config = dict(
    hidden_size=192,
    hidden_act='gelu',
    router_score='softmax',
    router_bias=True,
    norm='layernorm',
    norm_place='pre',
    positions='rope',
    qk_norm=False,
    tie_word_embeddings=False,
    parallel_block=True,
    init_std_qkv=0.0265,
    learning_rate=0.00104,
    batch_tokens=[32768, 65536, 98304],
    max_seq_len=256,
    doc_mask=True,
)
Below are experts of layer 3 (counted from 0) of a mixture-of-experts language model. Rows are named up (a neuron's input weights, with its number), down (a neuron's output weights, with its number) and show model dimensions 0-191. Each number is 128 + 32 x the weight over its row's rms, rounded and kept within 0 to 255. Numbers have three digits each.
Before each expert's rows: a language model's description of what the expert responds to; "comes before" lists some tokens at least twice as common just after its tokens as in all text. This comes from a sample of Wikipedia text that the model never trained on. Tokens count by the router's weight.

# expert 60
It responds to: Second and later digits, especially 9, 8, 7, 6, in years, scores and table figures, e.g. 9 in 1998, 8 in 38.
comes before: " |", ".", "9", "–", "8", "0"
up3:132123119079157127117127181123102155171179144131148120148142087096121086136128126110175093171153161119110113102104140151134125116089171139088066110155125181123131127126136137075139112126057105041096094155137080152114112180118151089142038067110079117132119067129153172158165127116121137110152106155151134090163115193131123118137101152134124064108127137198108211082120124104184188092139113189114128156112068144152166123135043127139107114157172232158134161075104098118135129195138127149101171129069130112106161112127125107154156159105089088117158135120162104097133121107152172129
down3:134128064145132122125127143113139162073073060180102188085141161145156119142092095158110152111090127130122161133146112147150144155146119130129108135147112085125118145141159061216087095120111080133197139100132129106201179107160110032145165106113121135093159171137161120122172188163144095174135100112137148128128058132128156133125120137126067195081131122117076115197154097134073137110075117125124177201109152122105141118143151159097226082110105146156148096101135156137150139075084119140111128123165142098124114145111059098162102134108160108104161134149143073161055118139143135139
up4:082128137140152160108158172123144060058085130154163076131158130147124101118088055111118119102156123084088149132145093154156129150151121180078151093092161094157085129142124142130145127147121088144087147084144146113089097133148087142089144109144214087060167102097150120112116080089095135119145120081114132169137138138155107123164147126115128164194154105124198152166182098100172128140153100162121150148184154109169134137167163137142181139066130124117118163167079150139148171111057137176123162157115211093138121172114169174083154103168135054124119090088135105084121123077138160072
down4:107121118128119143092174117148116112184137142170116116173090151125164164132092138120081150203079102147100185070138117118103137123105138138149205138095118119134073151117151112175141142114174172176089134155154105097066140138103132100112104164105160115073097054164097117080108145138079132127113176115088049124121139168128110160089115120087108098109154161086140076075124096122132096071145097121176149143152121094133180140101162104129126171145142102188112145082130158119142112122177089169150210225141129163132096164078146134080117158117143095137145184148160148117050076148137142149
up5:082172102164155124078174187159133047106047152112198072168113172160142134130098102111132196168115145136123126097113134148150145140105118105134118115133173121156096140172119073086180111171066140121100113142104124121082091129175146156057106098178167110091104172161114106117110102056099122148130031087079142131116092074174093143113134111181178147112185102132171136098149110110167115114161123123147139165125118146127181136135113084184135174083134150113136146154094112115178143101126128188080150158118131146152151109110206152132118143165128087190149135093100155117124142132134142105
down5:171092139085114085105109099124148140139148128101177133141162090156112153106128161130134146112107081124168132134118168133183139095112165115145132084148147107166126116075145129253121153110139132157102120073106119123143109062124166073152159128098108149091081144144115152125147172135062097162118132171047143143052215101170163095138095152136097171134126176142157176132147185122115118168110130146190073100090170137156129095144133149104133138065081081144151074134126081180118136111117133080088116096121125128058101160128103070169095162144171100119113196152094133129145146149097123165
up6:113098086168148108114139116113129129083127127148125146174148143160174117172138130128123167140182098100111202201143121127092132135144115082134097112096191112136088116134087149159140090136082095146124151033088162058124146116115126094124200114139141116115149141128068105154124107131118163148159113139132109197110104163103085175151125152135133140071099072091105150131163114140080136168124109124109139200211045105079099115143131128150217144100140172140151151108144156077137155136171160166098141134139105132175084143121134187175132152151120108089139110091132135098090122234141074133
down6:111128128140130177140173045102111096135188157110105115106129152099153182051090085094201138129080090051124104160137153113133187119172184155143170145125110170125094134186159144107150101188139115092086121127121164137118105122101143185139103145121158137122121125080115137125149129087127067097130160197122115155132094070146136144104108063132174137111127151106102151138120123073151087105218142100134124093126157186183157135111200044160108136074121094087114151126106133184179142110164106123110155121123145153093144130078195146107122131131114182131122148091137126076167145118125100112
up7:102156106137183099101173147125143084118098120104153099184135156171157106122123096103157154062124150081087090133125139178147147117172106144126125088103142078171107112171093117130153118152096087085095162101155127062134101135173111112085088132183164114093083148160150142127151031070109155095088152125086165119120078122173110128169094129145179091145175130119183145146157071055142134154159089115128090121114146077171202095152079134182105187110064109126135163149098105158163120110126136163101180170103182114130143121118152145071123143128113087144192148128103099098184138111162134112
down7:171134154142130103163110127110099171096134148059167094147165136155094108146158125070091099093079131149167097169109181114155137164112192116168099121174202130178151107111073125173108184093073138134154066088145124170111118117141124054144180124127090134079102160139092111142081168117128099178086101188033171102043149095135104110128141150140144142179100116122148165117116121140123147130110114113134073090154160105089117106164127092163154164109143093088149118157191076131148120099126174117109101092141169099112197161137089085127110121129167128118086138154125169120157128130123112195
up8:072151091183128093127192174158123103101102101072096116144165146143105111101122098117166151132206143076070117159081133132092131103193102166091080082108171120172080148140129121191188130130123103104092131105095070110105116153161104164103143105127176085099153111165104113171087074084120121092123074052098085110141109129146120136122129176154155132139125134156165176148189093111152128130170107162134152174097118123120172101168151095159186165084119156135157143173106146104162157125106144178102187138123172135141160120117128181149150091159098083179137063130055123099149125141143143097
down8:159144108075142127118087160152080184116181154141091180172184111136152104144116169086095148178193103160095073120104137200120116104151135097104089073169169080181145150079151114159131076142127168130168096099077088143107110129151157099107114115136171106074153167170118081156169152126121144114126105175118121103117131151151127120129123089114138165137104165143164126096117141081145116155138108102131123114124130088067206136134123111122140114087119052098171122132156142142165125115142127093093101108079169126136136113115163150139165143122165058158065140126049040123123142203163154199
up9:122113057111124108123140116156125118175101134123139145153127166170194145195120150128110132185118192134141174120172141091120133111111099141104127050081129139171078159133132086178115150112162085171135109146063115106107135131142141129134126100145113141111042143091048080167169118151142074141189114144155187175134184171109129146113131117137133116132166091035088166146160126143160129123123147124092102134111161118104124111145108074126185126115091141150144122095139125145135131120038166176103134123174090153122090093089133131144097139120015146093123107072062157112148170132115084131
down9:146118143160158146167107069074101163084141160099093093136086127127152149031091139138162105185156087147149096144170126146103197143150181141142127124150153153077167148105096142133107097156127067119077138107105114139085094105155161139151141157150116132059090147045150117126129145130103092133116199122108062125110088103118134098069122103135132122137056103194111143075094182121105090168134115124181149158140149117153152144159237122112107089066149119088117116120146154128129167138188064114130168124103108131116131167166142157118117155123138164132091118143169170121128126152201104089
up10:126195130078136166101115163060134150119101151102197113134123085108127145172117086116104155071122113133111130158135095104129132186095126078152152187119108086116121151124074188044145106137068130137100112106122127108132110108123104094130187163130142141094077143125122162144110087116085142123143139111151145202105141090153131194122114100112117098147104156151063086108118156134096092135142136166142179199141142056150118101158153153141080156161150156054083151081142134128112157078198118099172115099145099100108107167239124127164121137119183141126109173085111095101114113123134064142
down10:126123111122131129100171104215125128126150153177122149134138147120137187071114082093068141178155101151127084117097183139082170131184144148150161109154154082137117074133145149160129085151146196117083126091153108148146125154094185085049130129139136106138231100104137112113128153075114112138071110148060092129120183127161090093127144141131167073124155116089111180059123141146189143128144109127107145124134146099116141116135090148180136158097123136134137097116122141117158152059112170163081121141125090137085134102097173086125095198156109090164093128162130061154055145121128186125
up11:112115123145138106147141095112096125043120091149131122167115169201133093172108133122120163136149138134105200160166130154138140151135115101168076142090202108136105143138093144176128125129068093181140084051087138084144129136122126121124184117168143125100159166154060075111102113147128146143164106105087121177059099122151100187129151143120103141124106081148149091118145105141116125154102118161132177222179092111074128115140127153146208130109148200136121186127137150105146193144141146153096146096123178132158081153124121174160165158128158079075096085136112123097072115143145052136
down11:139148165178120142137150108109123087095182183133126094115148177097113167072108122103219167135066114106099117162110163125094139093170134166147172133090118143128074112186160154076142088162159114082090145126141120134067126107084144188112077122111135147112155145108110111136107090107127068141131148215148142152149106062150150114099117081136188137102135144132147132147113128103136124098242158106127133105114131175176144141161192044164132124122100125124115148124126118179174072091171132143114125126112119111059153105097182139116099134069142197124134132116122140084173117111164108081
up12:169116155120106168134154167167129184139122123098104119090187126106117140153148115139132103156146168124118144153153122094050145103152124106094131160143168149120045095157139139140176112162153150095074081143114123113152098157135157127058127158099080137141143073125116170138125143107132145105140121121121071106146122194084115108156135160105144000095157099091055120149143116096176160108144153168172106092174151161118131135136108146161106165166085106087137169146099124090111137081129096169048132141167116137088094153156116109132178156144064119141103108138156172064166133185148107185
down12:146102085177133142127145138081086157127154041097120120139155136158083121155114105150125048154116122161134181182151086137139138093183156148135125071108082095138091112129179163164155125091134065123127089130109069087138182097136110098104216128084135131160121154165197120146168107119203152098159163158148127134050152184132171142146116149099070101127064106104131125152097124086056146151108155106134112118130162105128150110182081162118117126083112182172116111079194148122124138090114107072166139123137188149123159141096078077097161117078156128143127131143119117137122113107124173132
up13:114180078131182173137161120132138094106079105176150114162207141161176106153097090118089116122170133134107144126152123133165164181122063115151101104095152121143098180133078168105167088132071088156113136120094077113142121174118102111118159094143157119129119166149083103167134033140099196122126106102111114126098166096184116133070173124156116187137149131135138098147184106114114120179136120171124183159118103115127144108169063133133174097144126118099155180139095156130124145094078152178191140121144169085170061127155136172100163075154185126115090086152125079127131103123133079069
down13:094157126118142164143141111155137166138139165184174130116147172140140157117108113117162161153099186135115153070129137117140127107142157108160147126170117159127042085143160122115123127184208202161090124163158108090130138086091146168083131158096176174087181106129175108082115089156098102139099174164120067134102142089179109108116088084102143121035181153117160123141136164087150142108202106087120139107108126096075162136134146065165120128130120117133160130054149107153148071115115143126113148175123127110067121100066124108139093138093183134184071147133164070105130178134139161137
up14:116204156128181156114163127212137182129060088170109114192117149116143066144126147115128128105203150136079110123161137119107176144102101111153102106063159108123139207159116154120180155121124064133092173118117071042155108130139149081128133147109104114125150147183066141081145101150122151126109097072068114086097146130190116145137150139171123120133121113100151120062124112095153129152141131160110163165113149152093148119154106081128185126146161079151135132121080169132139131072118147178121121145157160107114068098169136157134143144143145124095097025120117100120135065135168104108
down14:110091126069183117121135091157124166124172114142147115148158114113154150181163125133094117151134128108091089086090147091096132124117141099150131140204178115182066112121228106115124127162129136107171103150126148115125194130123117181054125123114135147114174120190183115088129150145111106108147129181090119186115094149104093159105142122098113171097119128078142073137117122060082145111147131121099160211133183099112146148199093110151107120080098126166169139074141147129109104156120091113099188138118178091106135092106129105152096118158146161152103148150117086039085112222130138151
up15:079139104136183121079170142135126097080106117111163054184097121188119072145080075086149179083131148070074146119147093178161181142148107107124074114131175119154117077155102136122160112190101126093102155099107087067102069143173116141065157080139129102050132100171119147138141075104118149123102108122099120127086108143171106137130075128164156115121133109103158124126134094086116137134171098166132118154114104102188174088183122130154143150099094159111173155186090167141158142130106178156144179167116126101095139150177159157115159121157112075162186147131111108119122092173175116086
down15:116090177140167099113069082176032185145088143107121140103186148165131109133096131051099144139131148157167139121133185120159119143110140142130098111169170172151106158097146114138193138136138158109124120096052116147108152088122181122127145128147091108070110177198107055080141190111096059170088145167081093189078126127100168147099131129157140180132124134142129165097126121123132095109163125125180160154155115096118130079082132055128185136138151065171156141097206063138122112130141137131125141113167155102118079124110171120114110104134144108099121126148131116144123107159141124065
up16:090143034047140114154130128091094108164174108128112131157166160167216141179145166122120149161132156118134147151150145150140091122126062131096102046083109104155115141109134105174122096100120074138112116144076122093140120188174099180106185113143163105140036091142027062145145103130137130099147147124116151191082115117130133092179139128114149156207137115091110190118214145133150124155104149114089123146111140163129104117172097083126156136117178150117117141122140143126113152133101140172128119133167168105153085133122120140179081141152095127114128149085117102129191165130142090118
down16:168105123188179103148136061106099120085158147145119093135084137127144148061120136144204125179163095137160137114145124124073140156138192172138212125157129144087053148163142128105138154200088048126034166122101162121090102123121165147168093128152142122076125121066105127122098116120142108117076118092170105127129103087078153112081146112108083133120098105161068113117122175145121124120182136097159146159126136143184192106121207121154130134105125139090093139111113134178058127145150099089076121152127145106105134127153175159074110130112132153142117153130185163091126125171168139109
up17:123162110115166099087148129135116140086136167120120081147138108123123141164097062125104132117139139113094096121159096144133194199174108142125127174137141094132104032163089153128174078177113198148111153066125111143097096143166122115099113111132139113086115105118116096196091061104125084157115068086092132141142149107203094106121125123141135105127146153144118191109165117072083112142199097137194115153116137123174184102134112098143121153091116099141167153127090118174172111087201126102192173153126159086083125119208145132120187141177132085104146132130075108151084130156141152101
down17:117120165172133145150157131062131112078148178111176117190194107170113088165150104133113141119113176189103100177114162189121115149104166134123032153201179041132121073104145119170132133155105116132158125135092116110098098142162126070123147102140114174080099162142100161121124172160111121138083093105078150162063107104112128073087128107161151132091123134118144098139128131113090111153095141134211090086120113076095152094156123114153087168125130077149166084169148090138143127123139155074130140084129154115095161119186093101108131110068163119176123157147078140132147127120147144200
up18:103171139161157172094172151087132105096107134089169112151142132100102124146098111068100136052119093125102116126180108150168201147171127166104133149116152058134131113145099201076180112172130106139118112092173113094090051154159114116108119124133155107082153123122156126187125095095136099111095112094104156132093106117229089134140091133158163095192146139143093121103125076094136123147170112174158135142158121087151148104126148086151123151076099121084150157139101166144172169068118153137145156163112184103093129157197161150082192146159094086140131152148115091154063114133155189125
down18:144099161101122137096060095147101170124131132180139120135179156190154150129127162158102142143104130178133080136153182140157144131101201106157081120204205104142101133100168084181148173097136156121123156140057137141164108078122134150144127092176095124079121161132102088108118144174053097213112105184102115180114117079106151096106112097117169103106190173151118132119100153103116103117142087148204127125125129089105096114119110077120176152093113077161182131133168109091118093079071134088168162108154132143077155122089164112121115081110141064105105164147130123132115117145086124153
up19:096153137160144113072154133135188107110115089085167054179156146168093066136109090086202173077122189111048118134120140193161110102142119137104107112086160111147101104133082161083148096149061118073097160111167121139129103184154112145112134110158154089072134153171129120119151093117133117079100130072108151109134058119173122125137094142148146115168129126113151152135138084099154126128181072136131121137118115096189163110142112120155108177110078145162175159150118129138148115064099159154142205150094147100129148143178169164105184140154113088197180114127114058102130117126157125113
down19:175100155129086096138129097126133167137187142067144113165209080158088175136089127104108112111115165137119094114115139137143150172126172164123110097208176096169103102078149201182123179148086145112124091111105118134124130125138106090119206132104148117033095171157118121132155133132107090121124093172078118105065152141121141125126136140106179141160131161116111162116099134116115102164136110156183093073143086121104127120117109097139144155088122023133173135176173120128086115111122147084142185135148197090112205130135117085101124092124142065157108152138096165159077092165138131111
up20:095135123166167114106182172172141108113054124128156089185119145175149122108090074093109163083166184046076099122092103120170135159173117150135104071092176094174112110141086114136174113167091148128096182125123118104105086130159114100090149099144145097115105121161112143152143068101127175114119093099075107148116146144156092106136129161171188150117174131150185135115150085064143170150142095145143122143124166079157211108159096151180162149069099123086121159145097114148146129065101181157117154172087141106135169153153155181068146100198127113154145130125101137125154110098147117100
down20:194127161091153146140083115178037186127149166119120153145177141158147059168140125066122089143139115190141090126127181159170130151120173101158087166150194154192126178069124128141110131043130145156187089077107146147140123113139190080137169101119095109068135167157108118142099193103140078179116129168087113040073121108116122102091111148128136138140132138157134138030117137091172147138142126112096143162127163154092118073118128098111125128148161078131154107138162100110170098094119139124128106113138150133123172143105131131145159089133147125110093155148084145115131122140147073181
up21:149120125223116140146141138146160079144087104087117134110138138130170044114150099126040134114162119132111114115151177091109091133150113129079142110060148119143095146133129143167194127118121141174081120089076068108117095182153139123167023133151151125109070129169082102159158103096100141113145124106098083057160125105123132161054135170144114131106172124147184176139219093106183148149125135183126100104116199119121140140151086160160169145121116095147175147100115124103165119079116100150124158167068149145171135134162129144133172148146126094169123085151113144089133124113122160116
down21:080136124139161111078148143089171130161060141145109139113150153187137205147134117211129129118090214096117135116102112118145132104112157079129092095205129102098116142154153140155103094130189134152113144141118082125125146075139164158121159110119081147117115127162171157129112133127112120143182091149089118169087081065159079046124080113151086127124151095117160113143140164078139094094128063123145116122129127140130158135132152097120158105062092196125151102112152145078147163094086182166163179169193125099118125168100161060159108088098089121150151094210151108131133126139139147175
up22:119161113150165152092161153118171114154110155106093104158132160126173135103119112094106116076150137095075079140133140132107146133164124148106149108075119076121152073150105111126172128219161131086109192150121132106095087132173108125109124139111143089157064042163040126169115081110126170164127103086072148134138182126159102145076122131148148107173161110159156158143167099063143132127220092148134109158110116135135163098191124102162159117126100054149159147120082136137175107097099127139122122179101113095141161108194189154096171093189082115147162144133100109120121092087127146078
down22:156119163119100117102075100120105174151202176123135141172167137139119153143137137101078145149130144182153088139123170156136141173126189104102089140188217097152131116102123110217084128101108135117175132125051150136111115117124142061102139098159083127115097162181099093147133113125097103160104109171100147150098106112116141110088204122083154166090131161144179152119092150082163069123157130105185119130097127101120139073152115136159162115141130079157183158132174124166187056098141098067109118080138138089116146134131126060153088143099165113136064164124083150102127101171145132156
up23:044135155051143111138141168091096133126173099119153112107130112099090069168132129115134109184206115104129187172137123128096123131096126167121066092145160123118108087147158103101134149111097109139134116133123125152108143190147074160076136135137111115069128102177062100085111121137102188085074197131109099140107126201132144098172077162154102104119085098068137171133112140142110178153119131143110143133135108154168129149132070163134111127157161123125205133164143080149141158141103171172108151128114155113054147228081144141148181104120078111098128102108200091130113124136149099132
down23:114166120149057132171142061094126160111068127143096148138059145105150080089138182152135152113108111117084132093136141108113148172161148133114112161112116108077139162120169080199156145115135015120154110109155159123185115077179150113143119114162113141120134126108112173150178095167166103154151079089129151117085038103093212158110152111093123158140145145116106088178127119112075112090144151089153079174125122169147167127155143167100159148102100159184103137130098178147107169123133096098116107062140175093137092150104071179156114150131179114155144125132140103109170112114145146178
up24:093140102152190089057164128156114131091118158128176060213100121152125093122074131108165146079124188096081135108141127146166164152124155091161089101101179136135110111146097139090159086124084139092100177081110102123095079168160135090100138092125117109115127137175145156115151064089128170130090080116111122127147113117177105124111086142150155103127134126137147143092143095104162140163170072174125114165116136092189174093134106127156131166095071133082177156129097093159131140070137194145133198211129127101123176149182163167096154156169083075130160129152111095167110096132137101092
down24:149113175107163153129082113141092172136181153082168107156212108184104091179132148125075107127130151163138140088131163125142135141099173128132158162192226146184112148099082134114141145117087142123151077117119145144082133117123141091166154126132090125064114144199113119098109153139084103159099118183067131108056132148108128098091108128146140114144112166118103165072065166133118127145140084057178063098107139109117139085161082102152131166114161056146142117124182104101144093136140161121145123109116192077098163148114138061125090134125148118149088163127112191136105117166115122183
up25:103124143196170108090151126116125146081090146125159058207123121169111102129090101109160129117136200113102090121136114151113177135162140148127101103119160150140112115141073140089187098128089169101111135096104089113112079190158134102085117064122127095086141144133147138095126096087128137122105072102126112107139082121169080145120084130140161126117179149109167151108155099093146140169143080132165118144094140075185182108125099131159149179055083125101151160155123096122113131050113177148176188218135117123114191149178144171051136124177089103135156156127097127134130128117139061095
down25:158121150058156143114082124168065183160193145096128125133190121183110087183138161118115126153124142161135124099134197122132156137123131107115157134181215147184075152086119120147119134128114152135144042084113143128096147137122151105144134121120123114039094161218113107125118167095092110167119130153095163102062145145110151081085101093140129143132131176110108190063088170140129119134120111078141088110111131140114131096180099121137110175107157046147123123128173112131130083132136139121158125142128212110126144173063155078152108105117121085162111164123091171124088101151108128176
up26:086127139143144172117117168152078209156060101119094124122133151088171102154155141122139163112167147100117121121100085130097138101125136119104105153062129119170072104153105122116215141121188153138096099062130137044096102118142141066110146155088160123107078124183101141132184118098116115093117168143189143096111102093118090101198095146154172052123151113056098205045157134094099102161161106160106123120145133130169143141146091179152154136164069118097138124147141165173160111089159162121150106168167129143134107120139137165143118146181136144091142087094135125086093118171114128152
down26:109101105137110117138123102155114079141156127127147127117094125206125187127088166187068150129116110221152178157092160186071160086147139167147127127194126099105087121098176079159104122129136158173174118133125078100155138102101191121071139144114069156104149159149153095055102126191143089152143098193105105210152088125106118178140181096108061177072082189128116080121140161139118148102137101089161082202089104094123158095095177104131129116096129131150133107100176134134107126133129146161144126125114114123088118129106101086077168116101152122125127178142133144121116128154109122128
up27:101178112159163076068157122145160121092090089049184087145106136147062108176125098101169153058088160122100122086130103167155155119148129130092121152129139130175144117151092181109152089152080130146105143100159123107109084145193114121095165108146156107078207148149167180115113092096156096095059114087110175067144079072184099123149097124153130089191109163123175142107137115111122130137162110132112115116091114094184173114124112116175102179107085129116126119144125158195176151072155168209182140178114136111077148155164152144109149116144103116119150113126092108144142145135146139119
down27:134130142112149127113137089124133106128158148105119141164164146154116174159076169194124121123109150094104121118127165135142107153102165138118143138206173126124056112112134081207151180174066124157086115138123126114132139138096168121144122117098116115027154114130151135124124120180103108102143090158043157163073117079122099052096124137134174140095158164109127106121129187088118100153149134122205110088124139110140141078138098142155129176055090048181175138090122135120122113112116173127145147155138198122126150186106130107133120136148144066191131173120098161065129078173093102165
up28:094185109152157121087136138130169095110084106093176066200111141119122097116101098089170161078127167106099131108165108175109138127176139121120094103113169112189118153143112143097132077145086110129093140128165118077069077165191130121072132083183141087077138172178160147107170080089123141066087135126124142078140096127206090152120079099151156108163171132128161144141127084081122165136136081133107115147119165109162179097140107122179123179110062132112140183137127127139175143104128183162119180172088157103125158109157155152085158142141103106112202125144070084137153144139151099121
down28:164148166156102141133089091124138151123170160100157110145192150123083121127119108146058099136096157148113104083171185080116123130120129150139148140167195147140139147121162121145153190139098122156126079116127152120079135136089110093129119126176124097061086128199130109100103156155096043184079116153065103107059157142070154110083139155139187145142109164077143138105061127144104130121094151109162061047155074105113115086151137103165178166128136092165181125150144137135137086122130148113126131116158203107116147138099139085129118109115118134146128174122112224155106094167075098144
up29:086152100181143110082175127124151093098110087074150085161158163141082090120109102112141156106116190128085089117142099151106193126177114160075120133122139109159137075146092155143154060166114150146099140101164119141084117196154092105074121113106149079110146140142126153171106084080126148088089051063111166112127100100176080116142120132170149131152124135113180133083144122114132117136165074146146107093153122090157157122116107112171104163119054140112139166178094137163124143098149175131148168171126171143112184168186179149051195141188116142182120116118104127162141134189131119095
down29:163116173089122141114069119149100182124171127141120150153211098200103130161112139123124126106124115156098104081166223135146153169116190124139099143216178116136109154097129123191133166154114140149146094102088129149105138140144132103135115095144097133069098154213100088147113156154109083141093087146057121104089148097099141070108133120155142151120136171139102131114100162111133099122128061097165092124122138097103123080161106119136142172084130017159159091127154141166121097116104150099141133102158208086129161180131155088122111108168133076143109171143109144150105078172088117148
up30:116162110165141076097167168157133087098052126113160061183117124172119113117067077113183183098152158097092112142120076183140161147160130158145096113120144125174060139148105117104153105154084124084095163110116094107102079162181091130099131126141152067104154137141100158144156063082103129101107095116109122078134107126169064148113084146155176136138156139119190157113159094087133148156174089167149130127118141102154200109139121129167123198100076134084137158160105107153158136101126185130153167163078110149123180149148164174071152104168145079169163109089092129160162098137140132111
down30:172130150087143132119100091134077177149186158071159124161182124183090110131110155084095102125109153179134112099150196157116164139126180135140103147198213140178104148101101111149118171136111149143150043118107140151102114100139151083132163120150091127090055157207116100125106168124108086198111133177083144085058143150124156090067124151122155168148110169132110169080060143141111112120154118103158086084129101136140114086130129103132152161109154058148172117152154119096160081125145155121138148089121175103085164139099145072120103106108142115161089158140096161124081135167117127160
up31:118102098086152203131143195114153130113139157097109115119141150116120091144117107131169124160146159068116056192164093145112118107177135152086122096145131091162132035131114153150145135160168094155120110047191165112123131177137133096126154041132118125135200119127138180138130152100131110101121159144149159103152102138113109108213096125141142075129158121115139116110163142126147192156115080113105080118203124105114121154122163148157128118083038115122104104117134144184139120145221135127135118147107140118108149104118148137154166103143078118079132099117135124149144184250128113146
down31:122175133129169165080156105113132152140128171125176083091083107145111060126205155088107134157120100134158087124121131138117159148097123106107179116145138099229113081101161102114107181108139141128111125105079143094108058097153131143108125156187214197162116092116132083122137125112138121108135143119145164170135156127074090099091151088093115095131139177142157155111120122058158104118177141131144223143135110148096146149139159098119160145112068130102107089050088130191159137151098085157103139109127165150095137129112194176131142137137122173072153170074147109095131187155136120093
up32:104128130085102067117137144156253123147155127126135104114112111162102117127132116144184133091071150100136159087135159111158104075117068151091118125149121105142142067118131137167174074158134109113106134146113167134093092172163113153040109130122138097119141126137121170104155117125134137079043137135084112163076113131130120077133098110165128139109075157087131162115122138131107120154129091149122100047121091154188188140108114101138092150140113088128213146131129120221140106162121121162164200165122117128142116192119141125152117133174068088174135110118149077174182101167181122140
down32:149180107135070148224132135141121156191135126165158171144118131094150148107094140110089124174185077127102128119115112125104113092170125157110132105131083139153149201098188147110134140107164077195168077135049156074071076116111075088120139116141143130134064133117065082127161101193121084161132131127167127131099085150113182168166151150118069146137114190119139085137134090132110187111139149126167073150110121089103175145118178135104126118155132134091127138149149144109149174101116096084074137111086175149092137137120138124109223105134154133116079137148117085147067146119151116114
up33:097160106162160095104158155138174091133101108129131081193127131161157101130089105118160183108178195099075100163138099156133131121163107146131110080090146102168068100161106143109188095159084087100078170116129124095122115138169111130106114079136168075107116130158088160145151058080090139116094099086126136075152072127184094124147077119168170139171145134112195180107136088110114151170143091136138079146134138086193170134144078125186120158098069129118175145138086126158153138079146170135130205155090142102156142111121156176089140126163134097115193112138103071149159117136152134097
down33:188103160116114147125106110126119157117184154059157122174217128160099094147135131097087086131107135148124102105142218147130116140119165113139114127186195120210141153125097140138127168104081117140170090107115144148091115122142129075147148097152080087110106153177104097152111141160104087159107107180055145107057161119128137116087141139144182148160100142099139185077115122088134135175103132115161066064126117111099134081161096079175150155107168045136181119141179132139162079108109169107137141120109183088123173132112128090123088123129150096121076156139086175146096103143132137169
up34:123130114145137100127122114103141114114117094138068093181142107159111144156107149127152152129219113131094072146075116141181144078231097120122036141126161090096155092096128169142149096151166119099114123086196117021148126097137085124099114101123130102121172133108100136096111100130157144171115166118076118110133089128164093128167080093099124081122124126137182107100108116133097136175122098101184100135125120097096126116166139197144163142151097088131169139219085183147123115142174132088155137127127098149056126072182146136148200103150138130182139152125105139123147151187122116130
down34:132108112152071133154178129142099112145160128137149064143175175107144167107045200185093138206105107149178124134102072132213132070125131170119112145155150155142162142099160134162057140106129166152104097146139125140136165118068087127102134158163091129063107135062120163093133125178125114133171185143066112162118167134156109095136148131110133089111091160115140156055133124126177115163140158117081124052104091068133138128116164113096150096135152089093126155120139141153176133145100114158175130121129149119055124145115110057115163089152109144107070160134140163189090161126130122139
up35:125119073158123077103153141175126139089122074159150092195146119158115040146121129125114196176135118120102141138118133168166137052140108159110108107113185090187116115156095127160167064140118099127100140060120099102076151113152132163100138113159181095061126146183136100123130118118066129112170060114078171155098108130117082168140140143108160119154112114132216155132165095139145107179127104129122118150095109061138153121145129163148181106120116144119140164120115189110154128128155160153118191140071146117053127095118175163143099150191156093130161157110134136098059127154182127099
down35:182129109117118120119172104132136123152167155111141137162159104182100138136130101135089132148129112174116138078106112187160104138145126139120125030190158079215100098112111161192079135104103184164170115126108095099086080146149132128128152142128118104104108182140132068151115158116067158159151111123103094129083168124165125093102144154122133142135114154126181146131147100123136109213115141152150066118109074085060132188122101115136110121128123083138203134140186110133114105140116094121113160156119148117090118120148109115129141092121174078111030144166068111168047110191130143190
up36:057126080181164099141131125076076128115125092076209143110132117134117134105141072135139128133141170094126165124116059122149105117144142192120125093115114153137095101112103125179149103116059081154134087104096152136101158132120103089095194077129194126123136123148125110201093123117156117086121116114144134137077181105130140135124135155147129192147128141107179130197180152145122099123144152117053134138101074109102136139224133143149191147077158211065084146163148125129126178117081136187169113138141109154084146201102151170130115143103116122105108115149082130107119131063124132129
down36:220131143133088115153108046149137107101150189177128079127075125120142161125104131091152112121106101138123143146142204136137136119134112125173117187129178120105079093140099163117081134139142186161106189143080123130089112133074070174158138147123141166098129075092147138089107150141069128185149119140131072153152128113146142176096100080108112100107141148136086144122112080182112136116182126105155137140113143106148130077154184146151105133150116090117102204128039119147048096176127068131123162131086143120157158154163163119121094192101124191064146143099175135083115128103109120141
up37:119132102136164132083160161142168080117106142101149077163158182147154097152128078100121152086116150044102082142124137140163157121125090108131086064109158104219114079186072126129161103168101107140125134086148110092114080133178123112065097100169133095119117096188102174168166085088131093134090132111115151140113157166162104152133091123179177135122186159122134130119186084095136148136156086127136105118147134106116190112172065127188141154088096102113137152137100149151175128080111166167125132196097166091133143135142181192110145141165084088133155139148058115077128121160162123106
down37:109121152100156114131165106144100158131143133109079098124136164171155123139158164138083097111096140190109098154131156143145151122099172144119143125221189132089107123156171135129146123100110114084081061083104125113093118083117191103143147113172096128100110121128086128070087113137090099164122103097082128136052096152121116123119105070144092172102173141145151121056145190115135114144100168110193179136130123080135169113123135147166171185043151097150148116151093153158110108152184165077174176098117175136111129161052132135131112125107147135201113181144189087073142106120104146147
up38:139156065147112149121163158177153143171117109080085131122109123112121128111074130088191137120166120125099041125129057192109143067194130120082069109103125165162063153135132126170173086121130100073050126118105106130104100159191127156112118151120110065126135153158151101162127104085110113088116126120146116088168074118133118121101109131135152085178139082183084179147127111108165103156172099174118161178097102157120142119119152086147159139099127174108187116119113145117193145136155116177130163159114168138144142083157130136140189148137137056142148065177070084127133110159127160111
down38:169123069115137082142139157146067145101153102133080139127106120124175136124119109123170163148181092143165126170091078209097145132182131126121097104101099086155095158102124119183108058085169147120116161131079089159191121134152166133134183092069102098127158150075110102160122158090206175091191132141149138113161099151179118112127118111130091137151074122210124131134141148094126142134133095109069165196109192154115173154099130122089139095098144158060093097106131110125133184085150126134103081142101101138140128141138065137124145160159148096146060090145117096107161173134157086118